config.toml
experts_per_token = 1
hidden_act = "geglu"
num_attention_heads = 2
num_key_value_heads = 2
beta1 = 0.9
Below are experts of layer 2 (counted from 0) of a mixture-of-experts language model. Rows are named router (the router's row for the expert), down (a neuron's output weights, with its number) and show model dimensions 0-127. Each number is 128 + 24 x the weight over its row's rms, rounded and kept within 0 to 255. Numbers have three digits each.
After each expert's rows: "comes before" lists some tokens at least twice as common just after its tokens as in all text. This comes from a sample of Wikipedia text that the model never trained on. Tokens count by the router's weight.

# expert 0
router:117147130127161139142138152134126151130092133136141107112149139140115095165173115089133161145127181134123143108119121145109128129164099153138162167143125136120152169106168081167121124130106064131109111100135109159140159112116104134141123134147093084127119164119092128140112149134158208118130113053130093150133139133145120114116137131113104122093143140152153177139115166160128140135132
down5:165124167094126121077137178157115129143171124086089148090141150114135109116124122147169123078161139101147163138105117158094122148144150102134123136109127123150109108158112164115086119127160133143114112111097127115149139111088108135119131118096083158131133117139145124113141082133148111122135141094099106133128129115146136144162105134135116120135102163179161102113128109095129071080181
down6:115114115105134146132132142106151101157169185165128120105114124148127158154112109125164142112132105137142110138097128144134088120136136116116110133156126154112077123154142157120086108138135156131088171098071171128104080113130088138111107119185153069151107128121160119120115117154114111106117120136162097155127126109145133152072123128138129094110133160112122124135161106100096131146185
down7:107134084146154138083115094132095114141136122194113124166097115136137116143121147144123126073096185098131154108114121113124109139128184137086149139114124149129112161131118120137172121125118101151118128147140108111150130112100167147157146084121128153135135119147123136142109146125135109134130126138148117068080055154105134093144134118129202100148118132134169110125137119132154107123109
down8:121131106091103140132096121089113156159115105084106109161108151130137144135103090110122131110163137105110090134176136127124139107151110118115155124092131093135156117119105170152138131130143129163151140129119108125111099126137092163124160088164137193176123095124122146104115154129098128132127140172149091125120136162103127154136108130120135159090089136147157157134153134097150100110052
down9:122127136129140080109139154120125149096104123129185093113121111165139129161147144128141128117151140141123151134126167142146138097198183101103121141154117153122161106128121145135116134139151115143112135113150134112125094161131111155118139162160134108106089111155121137074092138153131161124124146080163162145085190084119125101140144123134126113128134120098143139099140114068130134167087
down10:120118159154124116144115107120110123113096155113114150109157076106134121100144143161116127142117156149178130160137139108149083148127119122089104114095116137115134104153130142131107123088123086120121140155136133103107117137137172084101105121141137144111132135159139120117123127108133109166152115111136112139135119152105146139066137121119140172113101096122155144099155116173115027185092
down11:118121126136148138116085140146128129128130154175157152110094111103130132102122129144125054111158104118131091162135105083095056135153141174122144123102130132185130082155123138139138178130121105179099109125104115102129119130141150118141147116089115134157118104096133175124093115104139164160133113098144139155118099138114139152111116133140144104117121126060143153133144119126140099135134
down12:141138160121126143135152164148137149176121156106107138120112133093117149100113073143123114164124105090106142131159149112115109117096111151130157122116130152155132098103082111121139164111143089131134121117135130125152180152137111116124119125128118139122128131116103102150155143109156159113156119196165140135129119133110137162202157128124169084124122093128097178133143091161128177142084
down13:088126130110152113153120147137141118091126144168114134135112131108131113128117135125078106175107098118103118138130092077143102133057149114119153132154132166082156162093120066160140116129143164096138134142140117109126128136167122124112143149148120126089101173156115105091116162160116150125134127118096150119147121145127093138139174129137149139128171085132123121149115147167153135130071
down14:141097093150128120134131130101146136175134160175138144146124108138108124143134130125089133166128110134109113153099137138164161134107110155070129129148123141131155135156128111121088144136107122130129129145122154168103150110099161139119101122110162092139157174126153093095098098151128129080060119149118145114110107137116145131068140129127122137132150104106073148120170106178107178147139
comes before: " the", " a", " his", " its", " their", " be"

# expert 4
router:093154092110162120112171111110128139101106131158115107113129183153120129156141092122105137144134178141157157133101145144144146110159107155146102147172134140126134133100129101147107114150132053114139150109119072120158112142116165108142125093133107104098114145111106097085097090133160139127110117077161094170121098137149121130117148127114126143093097127121120148136153173133134137124089
down5:145169130084150132095127136153099106140090107114139111160122136081105089093133109117167138097077120139162110114143120163124102150109113097115111106090138110158135110119119144110132134106152110182088117147103153147148097080153157101088142136106127150141146082131139121143151157118140083116139141119106169110105154133111079080160133127134139155149138175130154131141156122124155147113141
down6:133144119076135138151114108137156161154202131139128128091098105125138136141158098118149153094180117123119100110108137148157175154135109118133111120126125127130116101137122134112127125166116136164118161093123162167178097140116102164120122153110124138152115120064180071145131118120109124088178116118158110117115143105132177167152107124131090134132148134128163101113131136137115149128134
down7:122143103108158118114103103120112138149124067125149124116116099154159145091132110089109091124082138141110122084126127122096091147145132133193129115164133144111112120112102147124133164110098106099097144105172108110115120154075157109160162125152156152130106071132135157140115113142123162100143136102127121114131125137138129121162119127120176120128131125078079122172131117177143127159098
down8:130147097120116125099134118125104175122096120123084161132105129124121151086110152116104056130131129153117149162138152104106092099116070116121157125087124145122147135151104129129142094132172129125151124144158091117115156113150124140130108081148123135161123127106132163104110146168119106112084135091163081167120142148111150183144119129123120167171122111105122119155099141153148152101100
down9:115135124150168140107141170160119148116110156157158152094115138172137142130080140148109134143156131104163134135138132166127115121137104135129115131145117125155081133104097109150153112143114130128109126111096104120115082125168184083146158145096129071145136156126122140117105102128112125117085127091146181137102096075130116136145093122128068068118143130128157154093121128111124131118152
down10:088108102170122147166089168155150154130119108095160112131148115140095122108165168138132094112093140144146078128137166118086058135136078156150128128116117108140124109130120129126112141111134078118123118083119089120158121158119159136084119110142165128148104136128110088125132122136143102135167120125123122150145128140104116117115113132120105115103148112167115159164087152128094090151087
down11:158141153091151151138124143123120124117139103100169153126093112123138147140144121123124081150122136110169118181145107082107106141139178123187119129105137097109121133105131155098118144122102117140113148119153120118131159136134160107145129108136165120146155122077137170110134135086106107148172123163122094140143091117099117124108119129127145115091049095075122145161109134096148090120130
down12:103128119138131081144115174105143082159136125122078109145101105080147102114150164086126107124119126110100103127173138087075113102160126158113125127119138105098143095116123119136094183100104133159138111098119118129134174114160130135139132138140144110105107115111165182152114158131151149136100096154161109138131123195130121115114125142134128138146096089168095124099116140149124133122141
down13:121110113118140159177163116117145164142158180137113114117133133138143140124124143136071129124138132144140105107118143105078125143090101107157162124133132141150107159093131122177145122159141130131127108145153111158131097162102103148128143131130113093107121139131111118087130189154135151111158123066166107132110164082145152142149143130139127142131131129127120140179158193146173173129140
down14:102148104129123148099126124144110087126140141115124186094126130131123140165117132159104124134158172193161144094123116179123103116140097158128160158126128136075111134147125169100136080102124119111108153093138169110116129111141150118146112089149177076133131093146125100119129090166137133075107123112110116133118096095118130143109130125133131098095089120166137130118167150114148125142116
comes before: "|", " and", "-", " as", " which", "000"

# expert 14
router:103159108130165075133175142159133140107076115146110115137121119102178155088136116156145109132114195140148147092069134102096123114101124117117147159145138123158144132150173153153142114126116095140137149101153125173117127110118129124153140141137118099107134118141106121101126107129144117184094118068176107154107143129131102147099100129118107148133107132126139152084167147139132120111117
down5:154147133106123054114107119137110113067127111120149110110188177086110112165143139126135167124145115150085132141123119117132124161111145097086158140090131136099146098121092135123138167164117137140146136115135143100151137133125127138109116145116114168065117130144124120121086148135130114112120125134097149130098114115153102103139103131148101151165096191152107115124083142118156102121161
down6:107122112119127170135158135121112139151146103142151106078119111122137164121145129092144124083185143155117169153112103136130142121123148133142112119153130138130131117171132127115122087131125110138133146063117140157168147188093099164087105113130140114138141129090110094162121158117136098143152134063153104138111155118121135155109131128118173111138143140181138145109125124084166135111176
down7:088146116115137106088130106143135124147154116148146146146057139150118146119108101133101085117115163169119087161134147159130130091154124154120120112114123133098098113168112126160130097158158152107098153155182125174143138134090152161150162132119141138142129081112142142123105136152119134166132113123140127162181144122138142146147147129132127132103098127082144116189121130091147164149100
down8:115143097130091107119107144105140095104124103121117131104112094108153163148165152132123128108155110152153160178166130132122145113175099097111157144110121149137133125097103121135111101130177110118148126137142122100096125126095128110115135127190139157130118125090123077156103092117122123168145120137167119159077152127100146135125123114118116209101125132099141136183125158114134108106095
down9:120153139095139112110158169108113150148103087113079126149126119132148094116158113135124109112131119102135172118141134134096108134132124133110114135122122132171140126118118103116159106117149095177078117110075138121123150119123121174133118148125129094119106130106131127096149119172124159133137141108130176143075161101096110146052140134136117141163142142129089120145130161114167089059114
down10:112147115175128141136109070096104163130114192115121134127153110137128113134144115134123119159105136177151113142153137131157079115136155096107129138156133132077134119147117105109099149164119146147126142084126157091105139138128150134121102127159118112181120125095156084106115131166127137164125095117085098127166122143109172105112127132128120138114130113139096170146115163114120076116071
down11:163130103147143141144104158118144144143135142092162152134096095135143132151093098122095167125140153167104097159148135099115157131115169138150116104099133102115096155118108126147094141155138182132145170113139089132113095147132155140165161108094149118197124129130170168139138137124132115120168117163161109124141104153097166118120121131117191113117090132121115153165124111142127111157134
down12:119154117176141114134124115148134137141104142130119123119173137105146115057159111120138152167158148134162115195177140125136119120132151144158141120128141120129119138138105112144133166094142140166179106133156138135119147073155121120153150168153099135102111079104092119113104095149118123088122151114153109112139147117120143152170184139138154142128122120121073108123126121103126168168124
down13:136133183153139142131120134150147129113169130086155126122103095147167179123112130137086147141111136119173137119139168081129139135093142153168136111109128139130124152127142151173157115135157157117126151123115140143144104132108110094130117160114098110116140120104109148114114130176094160165084122139114139107124189118155168155134142129119182152129102150130079145108100186118166140133112
down14:157132158142121140110136136124120114198129155137115138093154153164098120164142156162130066125120087109129139126082119145194154145130131103129142163150124135126127145165114144113130089118093142162109141094100141119099108139135140145130146136084128100094152124109154064121150119129143116127111117108096126151158139153150120099132155128130124104187148171143162139156107158110095107130114
comes before: " |", ":", " (", "′", "″", "N"

# expert 13
router:102159139130159127140142134090126111120128124150133124146176152100130110104131061108121125132111124150134155099073114151134144131173103094076181183131121142142161121122164148134147111170122107141129152118100125144114095144146142134140116134130117093118093133155112106151145103108159147127141101054115124159102122130163139107149128138107097181116139118130131182087135102121113157147140
down10:130130117172128137130141133157094166172113164081161163160115115148139092135125113136138099135126145127179107145156144111142119117132085112103135108113131149127122183137132140104127126121185123103152137129151145121138131132157141135098124076137113135121133101083147136124124143121147164152124122146109117126179104121139155109095120128116100102124097120139113115167107186116121056119054
down11:153141134131162156128107117107153144162097125145152175166132136123162141121109127131106128126103117129125096146103126121113112151112152152173153117151136101093111102123133098149091126086135129166149096118129122151147116106133153109129182120134162098145168133091091149122153077146140180123164145138159063131139096138114127092122165131145173132136115159137122163156116080128118160155161
down12:080134162145129095129133112097120122143145129106157146103129147113116178084128128132111136110152100122145100129167106136099158105158155152089161141138138096119111088112099149123118171117139150126112128136127119140129138137167134170100110131125080105138134079135151147128121140183157123126155116149180137171148126116142169109105170119122170131156104117128095102104143136079139157189142
down13:128107159111151140132123123123128136125159134153120125118133114171188139162088128137071137137140127158104126103101138099163127106101116169144127116126135118165091161079089147151161135126159140116100094100145136114133133117112146130133136182131140117117129087100101128088101143185139132138089110071115146109121159128094138146143139128128159109173121181135112108129134168131164137120082
down14:095103130092115124144136121121120127149156139133128181124121180150138105157113146167108122122132124125115100129129084109135081127123117141106132118139128172112141192171127112135106084103154162129134110106137155159118088111141180126143140065122150107114118082114156080106121088136128132119114097155159126128102109099115149146099115125127163102112131169111109091130184153113135115115099
down15:161127081151112117143146159159117139130126130127147153176118137158116134104096135116148112057122126152126150122144138161112141179144131153115158124102127099092099149076133124152087090116111118130168143144126103136119123156088164115105145094128081121164145086128121138125127100117106158129119108169163127122134121145147162106146099127119177135098108100143105098168115092095108151130162
down16:124145113125122147072121155119110140135127145198160117133131106115126097167100104131152135109101128101123085070112082126162162164150137161098119126155125110180138137136137114109156139068087147177120142134107158154119162143111072148127148128142125114141089139118106116185146139146091110138139125124129107108151117088151152123129129121122109163133139142153128094094129127143149133138101
down17:115139135171138124163105103099155147136139140137121124132115141108172149127186105140111123135179076092102171132117157128147136126064149144145145108152133094174153135101150107143107119140103134120132183122115116132163118129113156102129091107137131126116100160112127135132122141113136122119138153109113116152146065059138085139147118136131140128119133115068123147109133121063134134118155
down18:172106140127169150139143119084154112135095170114104116096092098145151158194142170108101117095105152134134147067109126132141141089077070102148109115137129123094091142098132119146152149132105159141139101124154145121133140138132132104130107136107118131123154142134156147113138126140129134113104143101090117126127159135135148127142184130134149135154135122140072128185171154157141104121131
down19:131124109130118170155113131167119171117129158102145109137114165162113131120133134125101089151145088111112141175136104145123101151149189128131125119144119118162096121122151157134125154141150174114119104124114177155108096150098189148151157123127099163095130133148124127106089168083122114110084138156133144175137136129083156125101115135125181154099104130146107115134120104150102121138106
comes before: " |", ";", "–", ".", "°", "2"

# expert 11
router:098136127130151131152157112160131116096094150115096096128132160134139106154155124085125128109156131159160132101095093136103123157152135141132151166115128145137120172162146077123140118150137081113081136154095094100136164145133138118157109103121076118106130155114096114112140147144139176134141116074139095138138118134156170158144125129118117161123114131139177178099111135165113160089136
down9:118135123105127117126132142129124113156115102159102139124119169149137080157141105120146108149132092060116145152120088134089129171160121116130113166152125106141131138064105073116151169145086126117125125160104097127117115097169151108142090132149101137159134098123100148124145128108156140151139124103114133118069148094152148157089099131140076140124125128102105101117115149105142134084127
down10:121110101152104106140100125135109161149152157109126139108187126178143127140101141153136126120087159170164104129126121142115096119141096134073158114103121170116130142114120173126116105140174089117158105121129119127121088103113161137101132085092130149116136161098159056118116131152141125145150097133100126110093125148115127121100090132124138162127126133166158133120168153150092097130107
down11:184141142142126134132108114102113140161106117144113161167118115112129111139125145079136127106100152099108084147123155056098110181143124166154140117129142127152071153139124163133111115141126116153097125077160160117096086126135152131116136140110152112199147144104131164110145121152095116132155137138111133126110085143132141107110144136124144123138108131115095174127156088100109135126161
down12:120146151099126106094155141107150129168134173081144146148111131101126103099101132166129112105159156099108100076162185134126103134130156146125145139130135153142093128100117119118155130172116143157138132168149116116131159141122142126127106125106109170101120099094108145164136186117116139084136136155127093137110121120134110101131137116121179124145137131136093122141165156100096113191171
down13:111119104153156125183124139098142136113159132123109119108094094122174143172094135140101076151128125141144150135139145082125099146072132102194168137117133147140114147148120113143140117138126148132099114101158114089116108138146107142146151174129086115108151096117088117108151166166135159143157153097085161145136164127135121165147145140132157149157135116128113165123157166133137134117114
down14:109135131136134125121102144110119133146126125150136109153132145118130086126124129128118176181122103152098087160083139109143121161109098169146109129170124125110130171168117125110128107108139148135117151108129153122176151175125145138147107121127183087119129137083192113114132118137132139132128137143116109146118093092126146118103130128138140108123151097187140187166183142160090112127093
down15:139154082162115139136128104153105118140122126073126143164120167113142084106090117125164082121099146125122105155153128138093099131143112104130143103114129140112159086116098141184119129119130122142141119114160103133086161122098187139118150072145105161143121116131107122139110145123132139175113114196138135124147085183146148123125152122117131172110171111127111110134132135141162118144127
down16:116134114126108138105138153146115122101133126136141121137162156090098085167105161114117095161070136152077081102108125104157138151146143151127114134140131122129169118128137103141097175114133143160134125126168130128134124123123132145125169178122126101122153151099133140133131135181072127128201141153140121143150115115146122090139150122122087162147173084152157150148124121132133095138085
down17:125094144106104135122131139107148142147166116110166093108122147129135122142127111132129101134143121128105145077157150097162113132097156128159132132114130091170127156131158095130128140093117164110165121095153110139190103116115163110165108131125081139148109125119068122100121133124117130130178130152110129111142135047154129142189165141123123101118126144095140124169101148130120114085139
down18:138120149133165113112119134121141128145152123128109145130138171119127135140114154108133105131098112122130164087139139161137134075080119132149135142145119127130123144099114076140104173137071066131092085124145126123108112121128111127122106133110194124135151119107113102093134154126142108114128135094116144137161160102163100188102146125137154075106135136107136101175119170154161178131110
comes before: "  ", "\n", " 1", " 0", " 3", " 2"

# expert 3
router:150159099116153162145142125149123144111118171144114148081138137109135134147158128141150142130142170103120123142112136121086156101134129133150109159129126132084116165129146085167178157103109082149107105147102115104145144131154120120097144140125141086105114130093125107080124153152146130140133116071136105158148138116160105145138129121110074133109078165126170188112148158170119129138111
down4:172114098117111154147141134146118090137086171154114163126149125130093124130152121113101133104144131178063110092148158154129120129123106102181161142131137130143147145172139164138161100138174123164140073100106152116164138121103141105144102126122169120152141135134138117113115133122124138091091141096131135138161138104089135092166106144119141097143143161081105110103136098141143111137108
down5:136157150102126084144095100105132144166104127119089135145146151087154129118144118145061111095140050105124106110101190153140137123106125135105103116149118140159108132143076083118114176113124124119155125140130098116109145087137111124163104142137132157136125135110153123141135112122174120106154143137102164102065161103139093122164117149133089114146150142121136134133143119145123116117124
down6:116168128099143154161143119145137144097116132123149150111143073095092142103148105138162131130154128116153114159121103145141118106159108162106115128149129126147140159114109148133136165153110097178137141136087161130160105138130116146096165106077137086190117169072157145154128174163129135086148146090127125122102127154106150094128134123133153092141173129130168124137117110124135119107117
down7:118115123125153098094093087128131141092162094155157135134079108148127128099125111121132129159125134133135105124122169119128127097128142188131133088132128114080106138147140119156163173100156140138073088157160124201104100184116146116154144145103127157168158123125144139135124093164108166121112106127132113108135088148158136097146128123121106145143115101138126129110113122104128170158128
down8:104166087085094130152115134112131191144169111098152125120121108152159127081133132126121149134149145141093104126171120106128174133112115100124137130093124124127132102111148127141122151109151145129170177144174084107118138117110093140140127133205136137131115102095125107129125116161097154102100130174159128112128131145104121130141127119124148162129081079077103140136123114134167118106129
down9:119137097131129095119157113132127149179151115146075111133136117076150110180147126136144116133140140139097108089109135163100125122156092123132107137156121123165134143114123089123061124123172133130146132127133120135061088108128121150130131153128075127094116162140124079156095133140118122137163126119088179140133114124168157134102156132140110118160130139157089135100104131134080117101117
down10:110114109134085116184075155152129150178110143134128151120122125149135121125163125108124112157101144128125106144133153154095088128141107115090132115132112146096164142169140106131113131101083127115164150128140142120097086106119128112137139110116141138127136156160126111110170171068162097145125111134131132111159103142120118086083150126115109081097147114185137165128111124153149080154123
down11:134112117131131156160099114139139153124105139139168173171134117131105097147098104123107141124081139089125126107125159063146076100138158157156150124132129100134112133124137155123086087120139096094080166093101132141125074107155141124165170167080168101144136121117134129137144115141119098102140125130119100137130076116127114110105131127117128099136102145090156137149157132095119112155133
down12:126116129108140128132145152127122141092124100121101158104133121159112143123100132100116137107101132129115112133149154132126118148154113150131162143148137077103099134086118114157115132116147144121148093121142111150142197155110147096178093153171092120133111134158123175146104123130171165102127121139147109149140081104066079160140156124135115116132154100110054125119151117114174134147138
down13:143133134157132164149116131118129150157144136155078148098134123151173173150121115150133100136114131154095111100119135099149103125094097136169127118160135119145131152102136085175110110126151150110166161123143123135165073151094121122129165170173093106102130141105091110147128136145107133189130120108118143130117161088125175143136083144141138130160112116117106136114123181129177133125127
comes before: "=", "The", " to", "|", "In", " in"

# expert 1
router:091150151143165119086106168145122105131125160103141136117154115102103151105156113150156096123127147107108123089071099138117153134124138115109179180137126084134110140129165109148175132164118086121124091125108146148150124122108120152125140156113145074120111102131113115093104104156137170108144112070124125120154130088165111125130127128107102157093115110163121161105144136094126164138126
down5:158177132098106103112164137142115171125159102113147129125096140132168086128149105160157138125135126095127143121109134135085087139155149135156135130122134191147129067108125112116131142165158134158088088134119117107153176089128096138119121111155107128130117130093158130136111144123110127154120137130102133115097160119115138127187094141149154145123120125101123093144131155096069142083158
down6:113135127120116197147133116113099097175171158148127136078116135076115117145133135146161104088127117132130114162110111168096124120127083107086108117141128142148149117140103088128157131138137130119112143107115128100146081155117106138086107124094155102163140135194146093149126142169136147127167113123156084072101115149142150154130136131125149099155122109110123122129120097144119149110152
down7:122163092132141110146119120133110129161151125178117113138077138167146124111117144178121134113168109156104128129121118105110117109118136084141117133147127106112109145124108124126166129142145144131115151136125145154137127154109152120219148193108154116123084100155133156151111129114142128093107114111091154178161127144138156128152089113135125106135133106083155099111118079136172107147094
down8:123157080110097130112097136127124169128152107130135112112111120143126137092125133140128134107142123129122113123180098115108132069167086152137126122086121129101159166160117139091102161143165162156152145151145117131131151105150140122114137097212144156139145090107133136129119101126119129098097098162151113112111102150072132145115112126109129170141125094110081122119121123126139172080117
down9:131122111108104097174122101146124171140126134107117148106150138144116119094101120184106120107096126170124149125146131123163120137165122129135136136143125095127115139120106092176123117138150133119124126087094081097131121143163133114127153162092123093120094164148127140131127111128103104159123112094099158127173131106119093151112127149132094118156197142110119096117121198146092075102121
down10:113107122137125156140140117162118119136087153081102125121159153147118093108121115123124141186103174137154118122154123133091121113122109087126127115116125155153131145137132128106123103117173152093149174115124124147148121102103116157108118074143129120110082137096123103141162135111120109156117107124082101120158116141131106135128057125115097120085117163163182148147148158121130084162087
down11:151118105085149140172099089145131112142116141108155167136093099150150158098134127110081139116169109128094133148108083072089093120147124127169136122109136147131071147128125128147102118153113109146137115096154104127141134115105091164197135158134182124180117121102152178113159142108117140140134129120130110097102090150106140155121159120133122120148105136121132152140145115138131130115150
down12:129144149136129124131125131108115164170141135110117158129114129114136097130127103128141140142112095133131124072156168131056120172136154130120157126083131129137117109114111118110131180124139123127122148102143148138113134106140091096133138108127125120138173089065111115137132149122107142119137127147163130181153139128145141165101166137159087096111120120090107110133210101131092089106087
down13:139106134091175180163147138133112140157152150135110147147121085136164165120085149141123143111123139120124109109118149089157110103070097138155146133121137129152122155116143110158121137165089148100127086103127119125124124134119110131128110186158125120095151118142112138108118145128129136108140129088105161161108159088127156164126113126146170140169115144117102113126114217147138127167118
down14:086095154133127157157127095099115137148121100139145146114121160142106093155123155127137156150134112147123093136132089165165140117132114130100115135152117110080129174190123093114103084123096142152133124115114135172109143148156138130103145116096147126101143113146122113139157121150118134121093102120116136175146125131065116104079085136126151100153138151149097178159139103169139101156113
comes before: "=", "\n\n", "\n", "%", ")", " —"

# expert 10
router:109145123144136142140136156112127118092083161153126127107167136122147137137149130127146088103116129100126134084087107129106116131150113141147098145138126125133127144138187084122156151132133127121144122097137121112169168103157108124162114099117086093101124142122093102110072128143145178098182118101126129131123150090158114151159112129117118145129084116112164187089168149156138162150143
down10:128119122132114121133132135126117064160130101075110149135139110154156119106164125135133113166151092150148127135153154131116089139094118084125124127084126152144145128127128127110105096149099108129111198142108114170145074134152146090084146109084141114168121151118119109090090179090170124141094137089136135160128142158159115134130135130125131134102129121128116155144141140129163074119117
down11:116123090117156148178105129068123102147191177089156159119097137144119149142133114109101107126122106135112155171138066069101084093114122138155137130145141128130092105117126095162153144106129148115150157097119114139157150175109177107153128127119139154121126097093143115128131129135121121162141124151153103138123114130120136137126115131141160138137070124109139134159159128129111166153117
down12:142132128133108121118158091147141089119147154081148103118136126147118143121141149094183142145139123157100151119137122115167158188134118150136166149180118130119147126103089109115140141113097093178097088124126131123123100094168148144126134139188102199094138122137137167154178134142130146129129102140095138108133134163110108111114130130148122095104101125132123083099120124085130125114129
down13:130121162130155118162120116168127156145181159135117124089177105118141148167113139141113143185138100163134133098107151131160132132097136143168167133165135136111129153076106115095145108144121161112131152122134120083140133116133102081120101149087079115125160136079094104118130145165135121102152142099116147113087132109108160137129149135126136129161130117090158143143145175163141136105118
down14:129118111132139129147102170101132082125142119129117124127111164137131086140147157157097163131162134102147122167108111101159156185094121125089105129137125178106140154106139108131111119119118137155098120129141153109151146134165174136094144107146130090097140090140150075134158173144101123130112111118110135112172126106134131095127119147132170087124146113113064104150157175138159150141134
down15:126145130160099134122120152134124159149125135101142158131088163130149119131137151138148074121131127182152098111138169157104132118176109104092132107123137143132130144118118093154118141146144121118097109158123117166128178192114183136131094085133131153144137105116161100117083146084132181116156115180141127124151154162128166100112109129121099117119117136157124108140147104105141102089142
down16:116135094140108147146093132121157115159178156109088150149084126159158152132118143122104118168114112144115137105165148075139111116139173147136134134120117110153113133129127051147153164134136186101133141154129102144126152152123154118104166129129098154101136120130147155140151164141104126170156129157128118166150142113158143123101140125112151151119070097110086123137133119173112124164115
down17:104099121173113128175096135128123134108118130088133134110152099124162122117162110173089157166156068140116129122129145113101171118108059124127112138148132111124139115099136111107108115104145132120153144149133102137118130126080125105131131113113098130076122122122112119138098118135122151135145139119158183089144131077151158138150065141133126138127156096151136126089091138147070111149113
down18:115151108170176101136125140111121102126075098139155168141117147106131123111149125160095103139109099148086160130115137108123114066073143131123147132131122113136112105128119071118111127158142111134154112074145118141141136121145199112122138098099122124149130107094140110146155121148132100093137141111138153138141137091191120180115149126142174141133132115107128145141176134158118141158125
down19:127132091103115104147116069144129099107135113154147160118151128094140131092161102138119132105153095116096129136140145139159101128123145114163142116109130123149102120178116067147109085150177127119152104134113114151153141134091122122103174130112076156147100108116137141119119097102151143148129127143122122178169159146071121155150061126119126170124144123138147132128098112154118156123101
comes before: "\n\n", " The", " In", " He", " It", "s"

# expert 9
router:106210122143155133122181152106190113118118132125116102110124154142124143127137124142130106144134130119153148129087125136113130115143133124114110172146184118127179150120228104141116111143107098139135147120149103136136124105133134112158131116124121118111091128110085112102141108146175145152143089123159078147126154136149128146111136128067114169125118129139122163123130158138132147120129
down9:072133146105117121092151168128128148102119094168091124130103135157157143125091144181171125116128127136110168127170132122122147134137131128105120134159124116129154123109102112127067079144122115125115139138118101176121109093140137172154062119139124183092140114140118109101182100134116147153157144107120141142120129127124094152103150137135118179133152123140132183115108107127158130113128
down10:161130129119124126115128149148120113134066126163159138153140073162127090094165140109106128102116157129156106135153145131115159141151117126117118104102122115114165157154116148156169117120107099133113132105185122107126132111082144162070140148147145111139091138155153088113087151128114138165140107126089129124176111140113106107108105123120143119114153128149106166140130161129148093189093
down11:152134148124137162171120144086178108166155144134194150176146123131122138103118118124080096066095108112105091151157145082123083155110150139167147131105131119115106144138131146123105119141131103103114100127148099122160136143146118137140142142104123143196147123084156161155128149118111120132125118140146092118141089116119170121161100139116158123123084126127142141139163124125130152120144
down12:110091135099099164133165099093140118111115122163124120166116139133112121102122145151143154098138116146128131161188084103128110109108149137113160118134159114175139114117104088096134171118118137128123145126154159150164137115165113140187100102124090151130109153142170113102146111129149078141144122144152117127163101112117117154136131143138109103117151146172130164097102175094092139093148
down13:112132099115183114169136122111118144140139125164121104097130087146119181140133145136136116137113109153136099120152169122120155119071101111164152135150155114124127139105115122139080140117143163106123097130128108122119143135144110136136124176081075132126150141094082105146122169148127158128113120070135171161142135094165113180094128115135119123144147189110097124145141166136132142126111
down14:127121139113157112156130151079121086144132158100133129104102158112112155173190117110104106118138150102107100114096148134152122183103120133135117155139119156120152153162139106140077122140159125126107164107116140136121147106169134121169153125135140067141108117119113115055087148103124132155139131114137133138086131079125149158115117124135112081160115157114087148121142123137092119124138
down15:166143118113088139117127100173126148118155098138105140153122189105137122121136123108188111130167131114128091133118148129141139146152125122089142111106152086130124103135098139159122129133092131178101104093122108122157135143071126129115164122129153132148151096130153141181136144112115119099125080189112108095133108179140168112098151119121144113118120108131138162171122105108105133127167
down16:108144079124106131130128130132140167139125200133124130163152153149130180159112125152102106147086110143124095083104087151190097141170111162156132125130134113167150147129123121138153151108086129122097139113114151136115133127098123126108152128150132124106122092130115098157119137165107109126109132105130090160089104074186156135108115104113123132135134114136148124139105128125070124166132
down17:145104102116108127145129123111106142113134145106112144109116122132142132119149107125111102169163066136089160122135165118130101148081133148139108143141146064098141160147136086148096130132108168085135177136152072110153122105111127132097104115120065144163128160132118127135134118134090143104179137132098146140176120119114130187162116121131121149114137133083120141144133138121159138093117
down18:169113092126155120090144150102137103133077164129176141123108157130129112145126127111102102134102106163102162130112150173134127116092110133155074097117138141126149118091132125135172154139108111144104105119129152154141127142113099138135148107110170126123132114098109117144147113194166144127124131105171154113104176109205142158137184140137135141119130101142108102114112161150127117126129
comes before: "-", ":", "=", "|", " Born", "The"